Experts of a small language model.
Size: 11 layers, width 256, vocabulary 16384, 78.5M parameters.
Below are experts of layer 3 (counted from 0) of a mixture-of-experts language model. Rows are named router (the router's row for the expert) and show model dimensions 0-255. Each number is 50 + 10 x the weight over its row's rms, rounded and kept within 0 to 99.
After each expert's rows: "comes after" lists some tokens at least twice as common just before its tokens as in all text. This comes from a sample of Wikipedia text that the model never trained on. Tokens count by the router's weight.

# expert 44
router:36 48 32 76 46 46 29 56 43 44 44 48 59 51 50 29 52 50 47 49 47 49 60 42 29 52 37 54 48 37 54 46 26 46 33 48 38 52 54 48 66 35 48 38 67 43 48 39 48 43 42 36 52 46 41 43 54 54 46 56 59 69 32 54 60 59 31 51 45 61 48 57 25 59 62 37 65 45 57 38 34 45 58 71 50 52 57 38 46 35 57 70 67 40 47 40 66 50 50 63 31 44 35 46 51 60 51 52 42 41 51 45 50 48 64 39 50 62 45 57 38 48 47 57 38 52 44 46 60 34 49 42 61 54 48 49 76 49 59 56 40 38 32 54 36 51 52 48 52 53 54 48 39 36 47 53 42 50 58 54 48 67 37 61 42 43 49 47 40 62 49 48 25 38 40 55 55 37 54 64 71 65 65 32 71 55 40 41 54 45 33 44 63 54 50 66 59 60 57 55 50 36 64 44 60 63 34 47 59 32 50 52 67 52 49 49 60 38 48 62 49 47 55 44 50 42 36 56 56 45 53 57 62 34 49 28 54 52 44 49 45 43 42 44 43 59 58 46 54 41 56 42 61 52 50 53
comes after: " of", " in", " at", " to", " for", " on"

# expert 24
router:34 44 37 70 49 41 34 57 44 44 50 39 68 53 68 45 52 42 39 49 40 63 61 40 37 55 33 50 57 52 68 43 40 41 42 40 37 49 49 26 57 40 53 29 53 42 55 54 42 38 49 51 43 36 40 44 49 53 41 45 57 56 51 54 60 51 48 47 32 55 31 53 29 48 66 36 53 40 60 51 38 35 58 49 52 59 53 45 41 37 52 54 59 36 42 37 61 65 39 52 35 38 36 50 56 52 43 43 41 46 65 39 34 46 71 44 62 47 52 55 47 50 32 49 40 66 54 49 49 38 66 28 52 64 41 36 71 53 49 55 46 43 33 36 23 67 38 51 59 53 56 42 32 34 43 56 40 47 67 52 68 64 50 59 37 48 52 55 42 58 49 50 46 40 33 74 59 40 61 47 62 55 57 51 59 55 49 47 66 36 32 47 63 56 48 55 56 47 53 56 48 44 59 32 65 52 50 47 56 43 55 59 53 49 60 50 55 42 40 50 38 48 60 42 50 39 35 51 56 37 63 63 60 38 45 33 56 47 39 46 44 50 40 55 32 55 44 32 58 40 52 50 57 54 49 52
comes after: " the", " |", "|", ":", ";", "°"

# expert 50
router:55 43 43 62 53 42 45 59 38 45 38 40 61 71 56 43 39 30 34 58 35 56 62 29 39 55 36 59 47 37 64 46 34 45 46 45 32 55 60 42 59 45 43 43 61 47 49 43 38 37 44 39 47 41 44 44 57 55 50 50 67 75 32 55 53 55 48 42 46 51 42 59 44 44 55 40 63 31 54 45 43 43 53 57 47 64 58 49 33 37 67 68 66 31 27 44 57 45 41 52 41 43 45 44 47 50 45 50 49 37 53 47 48 35 62 45 52 54 46 54 44 59 39 49 41 55 39 37 51 45 51 46 68 61 42 46 52 57 47 50 39 44 47 47 40 74 49 47 46 48 63 35 51 39 49 62 47 45 65 67 44 53 49 53 42 32 48 35 45 60 45 42 42 38 44 54 73 34 51 57 63 56 53 49 71 65 47 40 51 53 50 34 65 63 55 55 58 59 57 48 67 43 71 29 66 46 34 36 56 50 46 52 63 47 51 60 63 45 42 52 35 49 65 30 47 46 41 57 60 44 56 69 55 48 44 34 47 50 39 45 48 38 48 45 32 57 52 32 58 44 68 38 63 41 34 53
comes after: "\n", " |", ".", ")", " =", "=="

# expert 39
router:46 40 46 60 38 33 43 57 42 37 44 43 48 64 55 49 57 33 44 65 50 65 66 35 42 54 39 64 52 43 65 41 27 48 29 42 43 49 60 41 57 46 39 49 66 48 47 44 33 36 49 46 51 50 29 41 52 58 46 49 65 54 30 59 55 59 38 51 46 63 35 67 47 59 67 42 49 41 54 33 39 48 52 60 54 56 63 37 44 40 59 61 52 46 36 39 61 51 40 51 38 38 42 48 46 49 45 51 42 45 49 44 44 45 59 42 51 42 40 49 33 65 44 53 33 62 43 43 56 43 51 39 65 54 43 49 62 54 49 48 51 37 44 48 28 60 45 58 45 59 68 46 37 40 58 53 49 49 64 56 58 70 48 56 34 40 44 46 55 65 51 38 33 38 39 58 62 39 56 51 66 49 62 51 61 57 42 38 63 53 33 42 68 50 55 63 67 62 67 59 56 44 68 45 55 50 45 41 65 48 48 49 71 50 55 58 62 45 42 61 42 51 58 25 41 40 44 59 62 48 54 64 61 41 40 41 52 44 28 54 38 44 42 35 33 55 52 39 65 45 54 35 65 46 59 53
comes after: " of", ".", " in", " as", " on", " with"

# expert 25
router:38 49 32 61 40 45 43 62 36 53 45 55 54 58 57 52 40 49 44 51 48 62 63 33 33 56 41 58 30 45 57 38 30 36 44 41 47 51 50 45 55 44 42 47 72 36 50 39 43 38 44 37 33 29 41 45 59 66 44 45 58 54 39 58 53 70 42 37 40 64 41 51 39 45 54 43 53 47 55 36 32 47 52 52 50 56 65 39 44 28 64 58 58 47 45 43 71 51 41 53 40 39 40 47 61 57 51 45 44 43 48 34 48 36 57 48 59 47 38 52 37 66 42 51 34 58 43 44 57 51 57 37 58 54 41 48 70 65 44 44 30 37 34 34 40 58 34 43 60 41 66 51 43 40 48 57 43 44 55 61 50 51 50 52 21 45 46 50 33 63 48 49 53 36 34 57 60 42 57 66 57 54 54 40 63 56 51 32 67 36 45 37 71 43 48 65 56 61 59 53 59 47 56 44 60 53 42 49 70 51 46 57 68 39 48 51 60 45 56 50 38 46 67 41 50 42 45 73 58 43 60 68 54 42 37 39 46 38 41 53 43 45 38 48 38 56 57 49 61 50 65 39 51 57 46 56
comes after: " |", "|", ":", " (", ";", "–"

# expert 29
router:36 32 45 67 39 39 47 58 35 49 32 38 43 57 57 53 46 44 47 67 33 63 59 39 51 57 39 64 41 46 54 43 45 51 51 46 37 56 66 41 58 52 42 36 58 53 40 51 45 34 41 38 51 35 43 42 55 61 43 48 64 59 41 55 71 55 46 50 48 60 39 57 36 63 64 48 56 46 65 38 39 34 56 56 41 50 70 46 37 49 56 48 53 35 35 45 56 51 33 53 25 27 47 47 49 49 54 50 51 42 54 50 34 38 59 45 57 40 37 62 42 61 53 65 37 62 44 30 63 39 49 42 59 60 41 35 66 56 41 57 42 32 37 53 27 60 43 40 57 48 54 50 44 42 38 58 53 47 54 64 65 54 41 55 37 48 68 39 34 68 49 44 29 44 40 62 56 39 52 45 60 65 58 43 49 56 48 33 70 54 45 39 61 60 62 51 52 54 59 57 59 46 48 29 59 40 43 44 65 49 34 47 55 41 56 63 50 61 52 43 32 61 58 36 46 44 45 54 57 41 60 51 55 47 33 44 34 42 46 35 46 38 34 44 53 56 50 36 62 44 62 42 50 51 49 61
comes after: " the", " United", " of", " National", "'s", " The"

# expert 36
router:52 44 51 64 35 41 50 62 40 39 34 46 51 55 56 51 45 41 39 61 32 62 64 37 50 54 43 62 54 47 53 47 36 39 45 41 41 53 64 39 59 39 39 45 66 43 42 48 46 30 38 43 33 43 33 40 55 55 35 44 63 55 41 54 61 55 35 51 39 53 35 61 45 61 63 45 60 43 71 31 40 39 56 45 43 54 62 47 32 42 62 63 54 25 27 38 64 62 45 55 39 32 40 48 48 58 48 38 41 43 52 47 50 32 58 50 54 42 53 47 37 57 42 51 47 58 49 39 51 35 58 41 60 69 41 39 71 59 38 53 39 43 29 43 31 49 43 41 62 56 57 57 43 33 42 48 39 43 49 62 56 59 47 59 33 40 56 44 47 52 49 45 35 37 39 57 51 42 50 59 57 53 55 49 64 65 48 42 63 49 49 33 63 59 55 46 55 52 64 52 67 49 62 39 59 55 29 43 50 47 45 52 54 49 57 61 66 53 52 51 32 39 62 31 33 26 51 52 61 39 70 58 63 51 36 38 47 42 38 44 47 38 37 38 46 49 51 36 54 48 53 45 68 50 53 52
comes after: ",", " (", " in", " United", "–", " the"

# expert 53
router:37 40 42 58 40 53 39 48 36 45 43 45 53 78 58 40 49 49 30 56 38 44 51 44 45 62 31 47 33 31 49 43 52 33 45 48 41 51 55 37 66 50 25 57 67 48 42 42 48 33 33 35 41 36 41 41 53 68 46 37 54 51 41 68 56 56 41 46 47 58 50 57 52 69 58 39 62 40 58 38 37 41 67 55 45 54 50 56 35 51 60 51 68 41 35 45 62 48 39 65 56 40 33 42 64 62 45 40 49 44 53 49 50 49 70 40 53 65 48 40 47 63 36 64 40 48 49 36 72 44 46 47 58 54 34 39 64 57 30 58 42 41 35 46 51 70 48 44 67 47 59 56 40 51 40 68 32 50 49 60 53 56 32 50 46 46 53 34 47 51 35 41 47 51 48 49 62 52 56 54 53 54 54 37 71 55 48 36 58 50 42 39 51 51 54 54 62 49 57 45 52 43 65 41 48 44 48 50 62 41 36 56 52 32 70 67 56 36 58 53 35 35 41 58 35 37 48 63 61 42 45 48 61 48 44 46 36 38 52 49 39 47 54 57 52 56 52 40 55 40 63 39 50 44 34 58
comes after: " was", " to", " he", " and", " He", " also"

# expert 49
router:49 37 36 67 49 40 55 61 46 33 48 36 55 54 59 45 41 49 47 54 48 52 64 41 32 55 34 65 37 44 67 35 33 40 34 41 58 61 50 36 52 35 35 43 64 38 46 30 46 32 45 49 40 46 37 47 51 62 50 46 61 74 46 60 63 59 44 40 46 62 47 63 42 56 65 42 65 41 52 38 34 40 53 51 45 47 58 37 49 43 53 52 49 43 34 39 60 42 36 64 49 34 41 42 61 55 51 37 37 41 54 41 50 41 55 36 52 50 51 46 44 66 31 49 37 56 36 54 45 38 57 41 59 67 44 44 63 58 46 56 46 41 46 41 50 61 40 45 51 44 54 44 34 38 56 52 45 46 60 59 54 67 45 58 43 37 48 37 35 54 48 41 39 42 40 73 67 45 65 63 69 43 53 42 64 57 53 43 63 37 35 44 55 46 55 73 65 58 72 60 63 43 58 33 54 41 44 42 60 43 50 60 64 51 53 50 62 39 40 65 49 56 46 40 44 41 51 60 65 48 57 66 56 40 41 42 48 50 37 50 35 39 33 41 49 60 54 48 57 37 70 48 49 40 44 49
comes after: " |", ":", "-", ";", "|", " \""

# expert 38
router:43 41 44 64 44 36 34 59 45 32 46 41 63 57 51 51 54 46 46 47 38 47 55 41 40 57 42 62 32 37 65 37 32 50 40 49 33 53 50 46 54 39 47 34 61 39 50 45 40 36 44 42 52 53 44 45 56 57 50 44 67 57 28 61 59 57 47 51 44 53 44 54 32 55 59 46 62 40 67 48 43 38 56 58 48 58 60 43 42 38 64 63 61 38 38 44 62 60 46 49 42 42 35 34 58 49 46 39 37 47 52 45 42 47 59 51 59 41 50 51 28 70 41 56 38 56 38 55 49 37 62 30 52 66 31 52 75 63 49 60 39 45 55 45 30 61 46 42 55 37 60 54 43 39 58 52 47 36 52 69 52 63 54 69 40 35 49 48 48 63 45 48 43 23 44 59 55 43 53 54 60 45 58 47 57 58 57 35 59 43 43 36 61 63 53 59 62 57 60 51 58 47 56 46 62 42 38 43 50 42 40 54 69 38 57 63 58 43 38 45 48 56 54 31 52 40 51 66 77 53 67 65 45 42 35 36 45 36 44 54 41 39 40 40 47 55 52 42 56 32 48 49 68 52 51 63
comes after: "\n", " 0", " 1", " 2", " 3", " 6"

# expert 18
router:46 42 35 70 52 43 39 56 42 31 32 49 61 43 48 38 48 48 36 54 43 53 52 35 40 52 36 62 48 35 63 43 46 53 41 45 48 47 48 49 58 42 42 39 59 29 51 40 40 35 39 46 41 53 43 46 62 59 47 46 62 60 44 58 56 57 43 45 44 58 45 56 46 70 61 51 60 37 65 50 25 35 58 52 47 44 61 48 25 38 59 68 62 51 40 37 64 52 42 55 49 45 42 39 53 43 52 39 33 48 53 49 39 32 56 54 57 44 49 62 45 64 37 59 37 52 39 46 51 29 68 39 62 61 34 48 71 54 47 56 45 42 46 49 25 53 46 37 58 56 63 37 39 36 61 44 52 34 54 69 57 57 54 65 35 50 49 36 42 59 51 44 42 38 34 63 50 48 52 55 54 47 65 41 62 48 62 43 60 32 39 32 65 60 47 64 60 69 58 55 53 43 49 42 59 42 30 49 58 48 34 55 59 49 49 64 57 42 46 53 42 54 62 38 47 43 43 63 69 53 69 60 46 45 36 38 44 44 40 51 44 44 42 30 46 57 48 45 55 36 56 53 58 47 39 65
comes after: "\n", "\n ", " ", " 1", " 2", " Born"

# expert 34
router:46 43 36 63 41 37 36 61 36 46 44 43 44 45 71 51 50 37 49 64 43 46 66 46 50 48 45 58 38 52 51 36 47 49 38 36 36 60 52 31 72 43 27 40 50 54 50 50 49 31 48 49 55 34 43 51 61 60 46 41 64 59 42 54 62 60 50 60 38 59 37 70 28 50 56 45 57 46 56 49 46 36 50 53 41 52 60 42 41 28 59 50 48 43 49 24 48 50 46 58 42 30 47 51 67 50 33 31 50 46 56 40 29 37 52 47 62 52 50 51 44 56 61 57 34 52 41 52 52 48 60 31 44 44 37 41 70 64 37 62 52 39 46 39 33 62 47 42 43 49 45 45 44 38 42 59 47 49 54 56 54 58 43 47 46 34 49 47 29 53 38 47 42 43 38 69 62 40 62 45 58 54 50 45 53 60 52 51 63 50 40 38 55 54 56 69 51 51 61 56 54 45 62 38 71 40 38 51 54 57 42 60 64 53 56 61 61 35 43 55 34 56 71 45 46 49 46 49 69 41 54 55 60 40 38 42 34 41 52 48 42 36 39 43 38 58 46 42 57 34 74 41 61 40 50 68
comes after: " |", " the", " a", " The", " was", "'s"

# expert 48
router:46 41 48 53 38 54 40 54 43 48 49 39 67 50 59 46 44 43 38 58 46 55 64 49 45 56 54 52 48 45 64 45 41 52 41 43 45 61 64 46 65 43 39 42 59 49 40 49 47 47 43 50 46 45 33 52 57 57 47 35 61 51 41 58 57 57 47 32 42 53 35 58 36 49 62 49 57 52 59 52 38 48 55 65 41 67 63 32 43 34 63 54 54 40 44 36 54 59 39 62 32 36 47 51 62 37 41 42 33 46 65 39 41 35 59 39 51 52 41 64 41 62 53 67 38 60 43 45 57 52 59 41 51 68 32 45 61 59 52 45 35 35 46 40 32 57 38 37 62 48 54 45 49 42 38 60 44 29 56 52 63 54 45 56 45 45 68 43 39 52 47 46 42 49 34 58 69 36 56 57 58 61 48 45 65 68 38 30 58 47 47 36 59 70 65 68 63 76 60 55 57 43 59 45 68 48 55 48 63 46 42 63 63 52 41 43 53 45 52 58 43 54 57 30 48 33 36 52 61 51 53 77 43 30 33 44 43 35 40 48 44 40 39 49 36 56 62 49 56 34 50 45 55 51 39 67
comes after: " the", " a", " and", " of", " to", " an"

# expert 47
router:54 37 45 67 43 44 55 57 42 48 44 43 54 52 56 52 40 42 46 52 50 56 69 40 43 66 49 47 38 50 64 38 35 49 38 42 39 58 59 27 52 44 39 46 53 39 39 48 43 46 42 48 50 52 42 33 65 61 36 37 61 63 45 53 64 52 29 45 46 54 43 64 46 51 72 39 54 42 71 32 46 39 54 62 44 56 63 46 43 46 54 63 54 41 49 46 61 45 40 56 45 34 47 46 51 47 51 42 38 35 68 32 50 44 62 42 54 49 39 62 33 54 56 56 39 54 44 47 52 40 59 46 59 63 47 35 58 63 37 59 29 40 40 47 38 61 38 51 54 45 63 36 38 37 44 53 39 42 54 62 58 68 49 63 39 37 49 36 41 66 44 38 38 32 36 54 57 37 58 57 75 64 67 47 58 54 53 36 66 43 49 48 65 60 52 67 60 65 59 62 57 48 53 24 60 44 36 38 55 44 46 57 58 50 51 53 62 53 43 58 39 45 64 29 46 36 46 52 57 44 50 59 56 52 37 46 50 47 36 43 44 39 42 43 46 70 69 34 57 40 48 34 58 44 42 56
comes after: " of", ":", " the", "-", " and", " in"

# expert 8
router:46 48 45 61 44 41 35 67 37 42 46 47 55 69 50 48 50 37 34 62 31 55 57 57 44 60 44 41 41 37 59 42 49 46 44 36 42 65 59 52 74 51 29 50 53 50 46 34 52 39 33 48 40 32 36 46 60 57 54 40 65 61 46 67 58 55 45 51 39 49 38 55 39 69 61 34 69 35 60 40 45 42 61 52 42 50 67 44 36 44 60 68 56 37 36 33 61 52 36 55 40 32 38 46 58 64 40 39 40 49 56 55 55 38 55 52 53 39 44 51 47 53 40 58 37 49 38 36 61 44 41 43 63 53 48 46 70 59 32 58 41 52 35 50 35 52 54 38 72 40 52 49 38 56 49 60 36 50 57 64 59 54 35 54 34 34 62 32 45 49 42 47 49 43 45 62 64 48 63 53 62 60 47 36 49 60 43 48 47 51 47 31 57 50 53 58 64 48 60 52 54 43 54 51 60 36 48 45 58 46 41 57 63 43 62 72 59 33 46 57 32 42 51 50 42 25 51 50 48 47 51 49 59 57 39 47 53 47 45 37 36 47 39 40 46 52 53 49 59 41 64 29 54 34 36 57
comes after: " the", " a", " The", "'s", " his", "The"

# expert 28
router:29 45 50 60 31 50 35 56 28 46 38 36 55 54 71 36 56 45 41 69 31 57 52 51 39 67 34 40 50 48 57 45 42 50 49 51 43 47 53 43 58 44 36 40 58 42 46 39 58 22 38 32 38 45 45 38 61 53 44 49 61 63 39 54 60 53 43 49 41 56 44 53 32 69 60 52 70 42 60 40 44 40 61 60 49 51 55 52 36 42 69 59 58 52 40 41 59 44 43 60 56 37 42 35 62 54 51 35 45 52 45 52 49 49 43 34 59 55 43 47 46 57 42 62 52 67 37 25 69 44 60 58 60 55 48 44 65 66 40 49 45 48 47 54 39 69 38 51 61 48 60 31 31 38 50 62 54 47 51 57 59 56 31 52 44 50 49 42 41 46 38 45 43 46 33 54 72 36 59 52 59 47 52 41 59 58 53 44 59 48 30 35 54 71 49 55 59 53 58 56 60 36 57 48 53 47 39 52 59 45 34 48 61 40 69 52 55 49 46 61 25 46 57 47 37 34 50 61 59 45 47 47 65 54 38 47 48 38 51 40 30 46 52 44 48 61 63 52 57 50 61 47 54 48 44 66
comes after: " |", "-", "|", "==", " was", " also"

# expert 54
router:49 52 41 55 43 44 47 66 46 38 48 46 50 66 57 43 57 32 46 55 51 67 70 42 29 57 35 62 41 34 61 30 31 47 39 41 42 66 60 48 63 45 54 38 60 42 48 45 35 44 36 44 54 44 41 41 62 57 37 49 67 55 40 54 62 49 35 46 47 60 36 53 44 61 64 41 60 43 57 44 37 48 55 53 46 59 61 41 45 42 68 52 66 28 36 46 66 46 41 57 50 40 43 32 55 50 48 47 37 41 50 47 44 48 61 50 50 47 35 49 39 69 42 55 36 63 41 48 52 41 52 38 65 54 36 37 64 57 50 53 42 43 48 33 37 57 34 44 49 45 49 54 43 32 57 62 51 33 59 73 53 57 46 55 34 46 46 35 48 56 46 49 37 39 28 50 62 36 53 53 63 46 62 51 60 52 38 46 63 44 48 35 63 64 62 52 54 55 57 55 60 47 58 34 60 41 39 42 53 44 49 64 69 40 53 60 55 35 43 58 43 45 54 27 38 32 49 54 66 49 60 63 55 49 38 37 47 45 40 48 48 46 30 50 36 57 53 42 53 39 64 31 67 50 49 59
comes after: "\n", "\"", " /", "==", ")", " =="

# expert 20
router:50 44 34 61 42 41 50 67 42 35 46 43 54 52 55 52 39 49 33 58 41 55 58 34 40 61 46 60 51 47 57 43 30 41 34 39 43 49 58 39 57 40 39 48 53 41 53 47 40 29 45 52 42 37 33 43 53 59 38 41 67 62 43 70 50 65 31 54 28 52 38 63 50 52 60 52 54 43 65 38 42 30 55 60 43 59 58 49 37 35 65 59 60 36 40 39 57 59 39 52 43 36 35 31 57 51 40 47 42 41 48 42 40 36 62 51 49 47 51 48 37 59 48 54 40 58 38 31 48 51 59 41 58 72 38 37 66 64 43 58 40 45 38 46 33 55 37 43 62 57 58 50 49 37 45 51 50 46 58 66 53 54 44 61 33 47 50 46 48 61 44 32 37 34 38 49 62 37 46 62 69 49 53 51 60 63 53 37 61 53 35 42 61 53 51 60 51 57 67 54 65 40 51 49 50 45 35 43 59 44 44 55 54 41 55 54 56 39 50 49 28 45 59 33 41 37 40 56 52 35 55 63 61 44 41 34 52 41 41 48 36 29 31 38 46 54 48 43 55 33 52 50 71 53 47 51
comes after: "–", ".", ",", " (", "|", " in"

# expert 16
router:32 45 36 63 46 43 50 64 40 46 47 46 53 60 55 42 51 50 44 60 53 63 63 50 28 58 45 58 37 45 62 39 38 37 45 39 42 55 48 42 60 48 38 45 61 37 51 45 40 33 46 45 42 42 27 44 61 74 41 48 49 61 42 56 56 65 48 50 35 64 46 59 44 45 60 48 52 44 55 44 30 45 53 53 48 55 67 37 39 41 64 70 52 48 30 43 71 48 44 47 42 38 46 39 55 45 47 40 42 44 58 42 43 42 61 45 70 48 52 49 36 65 44 60 38 54 41 40 58 47 68 39 61 55 44 46 68 56 48 47 38 38 34 43 34 59 34 51 59 38 60 57 39 38 50 57 48 42 68 55 60 56 42 56 24 48 49 43 37 66 45 52 50 28 32 47 68 36 67 65 52 55 57 43 56 71 50 31 68 41 45 32 63 48 51 60 61 61 59 59 58 46 53 45 60 48 43 38 57 55 43 57 62 36 54 52 60 47 43 48 34 35 54 40 47 44 50 53 55 43 60 61 61 41 43 29 51 50 27 48 44 48 32 35 46 54 52 42 52 40 62 37 46 50 46 51
comes after: " |", "|", " (", " on", ":", "–"

# expert 40
router:49 41 47 61 50 44 46 63 42 41 44 29 58 56 63 42 42 30 43 52 33 55 66 42 44 53 35 57 51 46 56 44 38 37 41 47 34 46 56 48 58 37 46 52 54 52 51 47 40 39 45 45 49 39 33 43 68 64 49 51 59 65 37 60 50 55 42 38 39 59 38 60 38 48 54 46 55 32 50 43 43 43 52 58 38 69 60 47 31 37 67 68 59 32 29 36 54 46 41 56 44 49 48 35 54 53 38 50 53 36 55 47 53 44 61 50 55 58 40 51 44 64 38 47 47 52 43 46 52 45 60 36 72 72 38 32 50 60 47 55 37 38 41 45 39 70 52 44 45 43 60 38 47 45 47 58 50 44 64 79 45 50 44 55 45 35 50 46 40 60 44 53 45 48 40 53 78 42 57 59 61 52 53 38 72 60 42 45 59 46 44 37 73 60 53 64 60 62 56 53 62 38 74 26 61 51 30 42 59 49 51 60 63 39 50 61 58 49 41 50 37 53 58 32 37 46 50 47 53 39 56 61 54 46 47 36 48 46 40 49 43 41 44 40 36 58 48 35 58 46 63 38 61 53 41 56
comes after: "\n", ".", " |", ")", "==", " =="

# expert 33
router:49 45 51 47 49 45 44 58 38 40 47 44 53 63 73 42 25 39 45 64 38 58 58 41 29 67 50 36 37 33 44 48 46 35 41 52 43 61 60 34 54 43 34 39 53 41 42 45 43 46 49 31 36 32 48 49 56 62 48 27 54 59 29 60 50 60 40 48 44 62 42 60 44 66 54 45 56 39 58 58 38 44 68 73 48 45 51 44 46 42 52 47 65 48 44 49 62 51 37 60 36 40 47 44 69 53 25 40 51 37 52 45 39 44 68 35 67 60 36 54 35 66 42 69 39 48 36 42 52 47 61 49 53 57 32 33 50 58 42 63 41 41 49 28 52 64 47 54 57 54 57 58 45 44 42 57 28 38 46 58 46 48 35 45 42 48 63 44 56 56 38 54 50 45 41 53 55 50 63 59 52 59 49 44 61 55 50 50 60 48 46 50 59 44 59 60 55 56 62 48 58 43 57 52 48 35 43 37 54 29 45 50 58 43 63 55 48 32 63 61 39 33 52 49 39 51 39 58 59 34 55 60 67 40 44 42 43 22 37 42 38 40 53 45 44 59 49 45 59 43 51 39 48 55 48 62
comes after: " to", " was", " he", " and", " not", " were"

# expert 56
router:45 32 43 72 36 39 43 66 37 44 40 50 57 54 64 41 48 38 47 53 35 62 56 38 44 55 38 58 48 45 61 38 33 47 45 47 46 63 62 27 64 31 42 40 62 47 40 47 40 25 42 47 45 36 47 42 52 53 39 40 55 53 42 57 73 66 46 43 48 56 36 56 53 46 71 47 52 36 61 46 29 43 56 65 45 67 67 55 48 43 67 48 52 39 33 47 61 52 37 56 37 44 40 27 51 61 43 51 48 37 56 38 42 41 56 55 63 49 37 46 36 58 46 60 36 62 51 30 65 45 54 42 65 54 38 43 59 64 47 56 44 39 41 46 41 68 47 55 59 38 47 52 49 46 55 51 47 48 69 57 52 63 52 62 32 36 52 41 50 51 43 42 37 40 47 52 63 42 52 56 67 47 67 46 54 67 48 40 66 44 39 41 53 49 47 47 59 70 67 55 63 36 66 44 47 34 38 41 58 37 52 50 50 45 64 64 57 53 53 60 48 52 58 40 47 43 43 56 45 36 67 53 47 46 42 41 41 44 39 50 41 35 35 42 47 51 44 40 65 33 53 48 62 45 51 50
comes after: " (", "–", "°", " \"", "-", "″"

# expert 30
router:40 52 43 46 34 47 44 62 33 48 47 41 43 63 51 49 33 53 41 58 39 57 61 33 39 58 43 50 46 52 46 47 50 39 42 32 37 50 57 32 79 41 33 47 57 37 39 44 46 49 33 17 49 37 48 39 62 70 56 43 59 57 54 73 56 77 46 54 31 65 37 57 39 57 65 52 56 42 50 50 49 47 68 60 36 50 71 41 36 41 59 62 52 45 43 50 55 52 35 67 43 46 40 44 57 61 45 48 45 44 48 34 51 50 72 65 54 45 53 44 38 56 52 72 34 50 34 42 60 49 61 47 55 59 46 36 59 45 42 63 43 52 43 44 49 60 45 40 50 47 48 64 50 44 49 51 35 47 61 52 42 61 36 55 42 45 61 51 50 56 39 49 52 41 46 59 51 56 60 50 51 67 47 34 60 61 41 35 65 43 53 37 68 47 55 44 57 52 57 53 55 45 52 51 59 31 49 43 52 37 50 59 49 41 68 56 47 42 50 49 34 38 63 46 44 43 54 58 59 41 67 45 55 36 50 35 41 38 50 41 46 33 46 29 41 55 55 40 59 39 44 39 40 59 37 67
comes after: " the", " his", " in", " a", " this", " same"

# expert 23
router:44 41 41 59 38 48 44 67 45 51 40 46 52 64 53 46 52 52 44 62 42 58 50 47 45 54 45 51 45 36 60 47 44 54 47 49 37 51 53 44 69 42 43 36 59 35 48 47 39 44 40 40 40 42 46 36 56 52 53 48 56 56 31 66 57 54 40 44 37 67 41 69 48 58 63 40 63 35 54 36 34 28 41 59 37 50 58 38 45 35 66 58 54 48 46 31 52 59 45 71 28 37 42 39 50 69 35 41 35 46 48 45 51 44 62 46 58 59 40 55 25 67 46 60 41 65 40 32 51 48 65 36 59 55 40 43 64 51 54 62 50 42 45 50 46 58 49 53 50 54 48 57 45 47 56 59 36 47 68 54 61 57 46 67 45 45 51 51 35 48 49 41 36 39 51 59 61 37 54 64 63 49 58 40 57 63 39 42 60 27 42 38 58 50 60 67 55 56 58 51 60 44 70 35 61 55 47 51 54 46 46 58 56 34 57 53 54 40 37 60 50 49 64 26 35 42 40 73 75 50 64 72 65 43 41 42 47 48 38 58 45 53 36 41 50 55 65 44 55 43 48 42 48 55 48 53
comes after: ",", " of", " in", " to", " for", " with"

# expert 12
router:50 49 43 62 34 42 51 52 23 37 42 35 55 59 54 41 35 38 29 68 39 58 59 41 34 54 38 52 42 35 51 43 40 44 42 39 37 50 54 47 52 43 43 37 67 50 53 46 36 38 50 43 30 45 43 45 67 51 54 44 56 62 45 58 52 74 37 37 42 59 49 52 41 51 60 50 56 40 57 42 34 42 58 62 49 66 60 43 31 42 71 62 57 43 36 42 60 49 41 65 38 43 36 47 46 65 42 48 48 45 52 49 43 48 62 46 56 56 39 53 41 60 39 57 35 53 38 45 51 31 53 52 53 60 48 48 50 57 49 59 44 42 50 47 41 74 41 52 62 47 54 50 36 44 52 67 47 47 71 63 45 58 30 53 39 41 48 49 48 56 50 42 43 44 51 54 56 43 55 70 53 56 68 47 71 57 48 33 62 55 45 38 56 54 62 59 55 63 57 56 60 46 48 46 63 54 35 47 59 47 54 49 55 45 63 41 56 37 39 57 39 33 63 32 47 44 31 54 56 47 65 73 60 37 44 30 36 48 42 53 51 46 38 48 25 50 64 37 55 39 61 39 56 48 33 43
comes after: ".", " |", ")", "==", " ==", "==="

# expert 52
router:44 45 30 57 44 35 47 55 30 39 44 44 45 57 51 33 49 40 33 49 32 58 67 44 38 62 39 63 36 53 53 37 48 45 43 45 42 56 55 38 55 41 48 52 63 35 46 39 40 44 46 46 44 32 47 43 52 52 52 50 62 49 41 54 50 53 35 52 43 53 27 56 44 60 76 45 62 41 54 48 23 38 51 57 33 63 64 43 39 40 55 59 48 29 31 40 54 54 48 59 42 47 37 48 51 56 50 41 47 30 52 46 41 34 58 46 49 44 46 45 43 66 49 64 47 57 47 44 50 45 54 39 54 53 42 40 62 56 44 54 50 41 43 48 31 60 45 52 47 52 57 37 49 50 52 58 38 45 59 63 48 62 45 62 34 52 49 45 52 52 48 33 25 42 38 67 61 41 51 55 70 54 56 34 62 53 57 33 64 40 45 43 59 58 47 64 56 64 74 56 58 43 75 39 50 54 29 28 54 48 49 50 65 45 60 58 63 46 42 50 45 50 65 35 45 35 53 65 63 42 59 54 60 39 47 39 49 51 37 58 45 48 29 48 37 56 53 35 56 39 65 41 63 40 49 58
comes after: " ", " 0", "2", "1", "0", ")"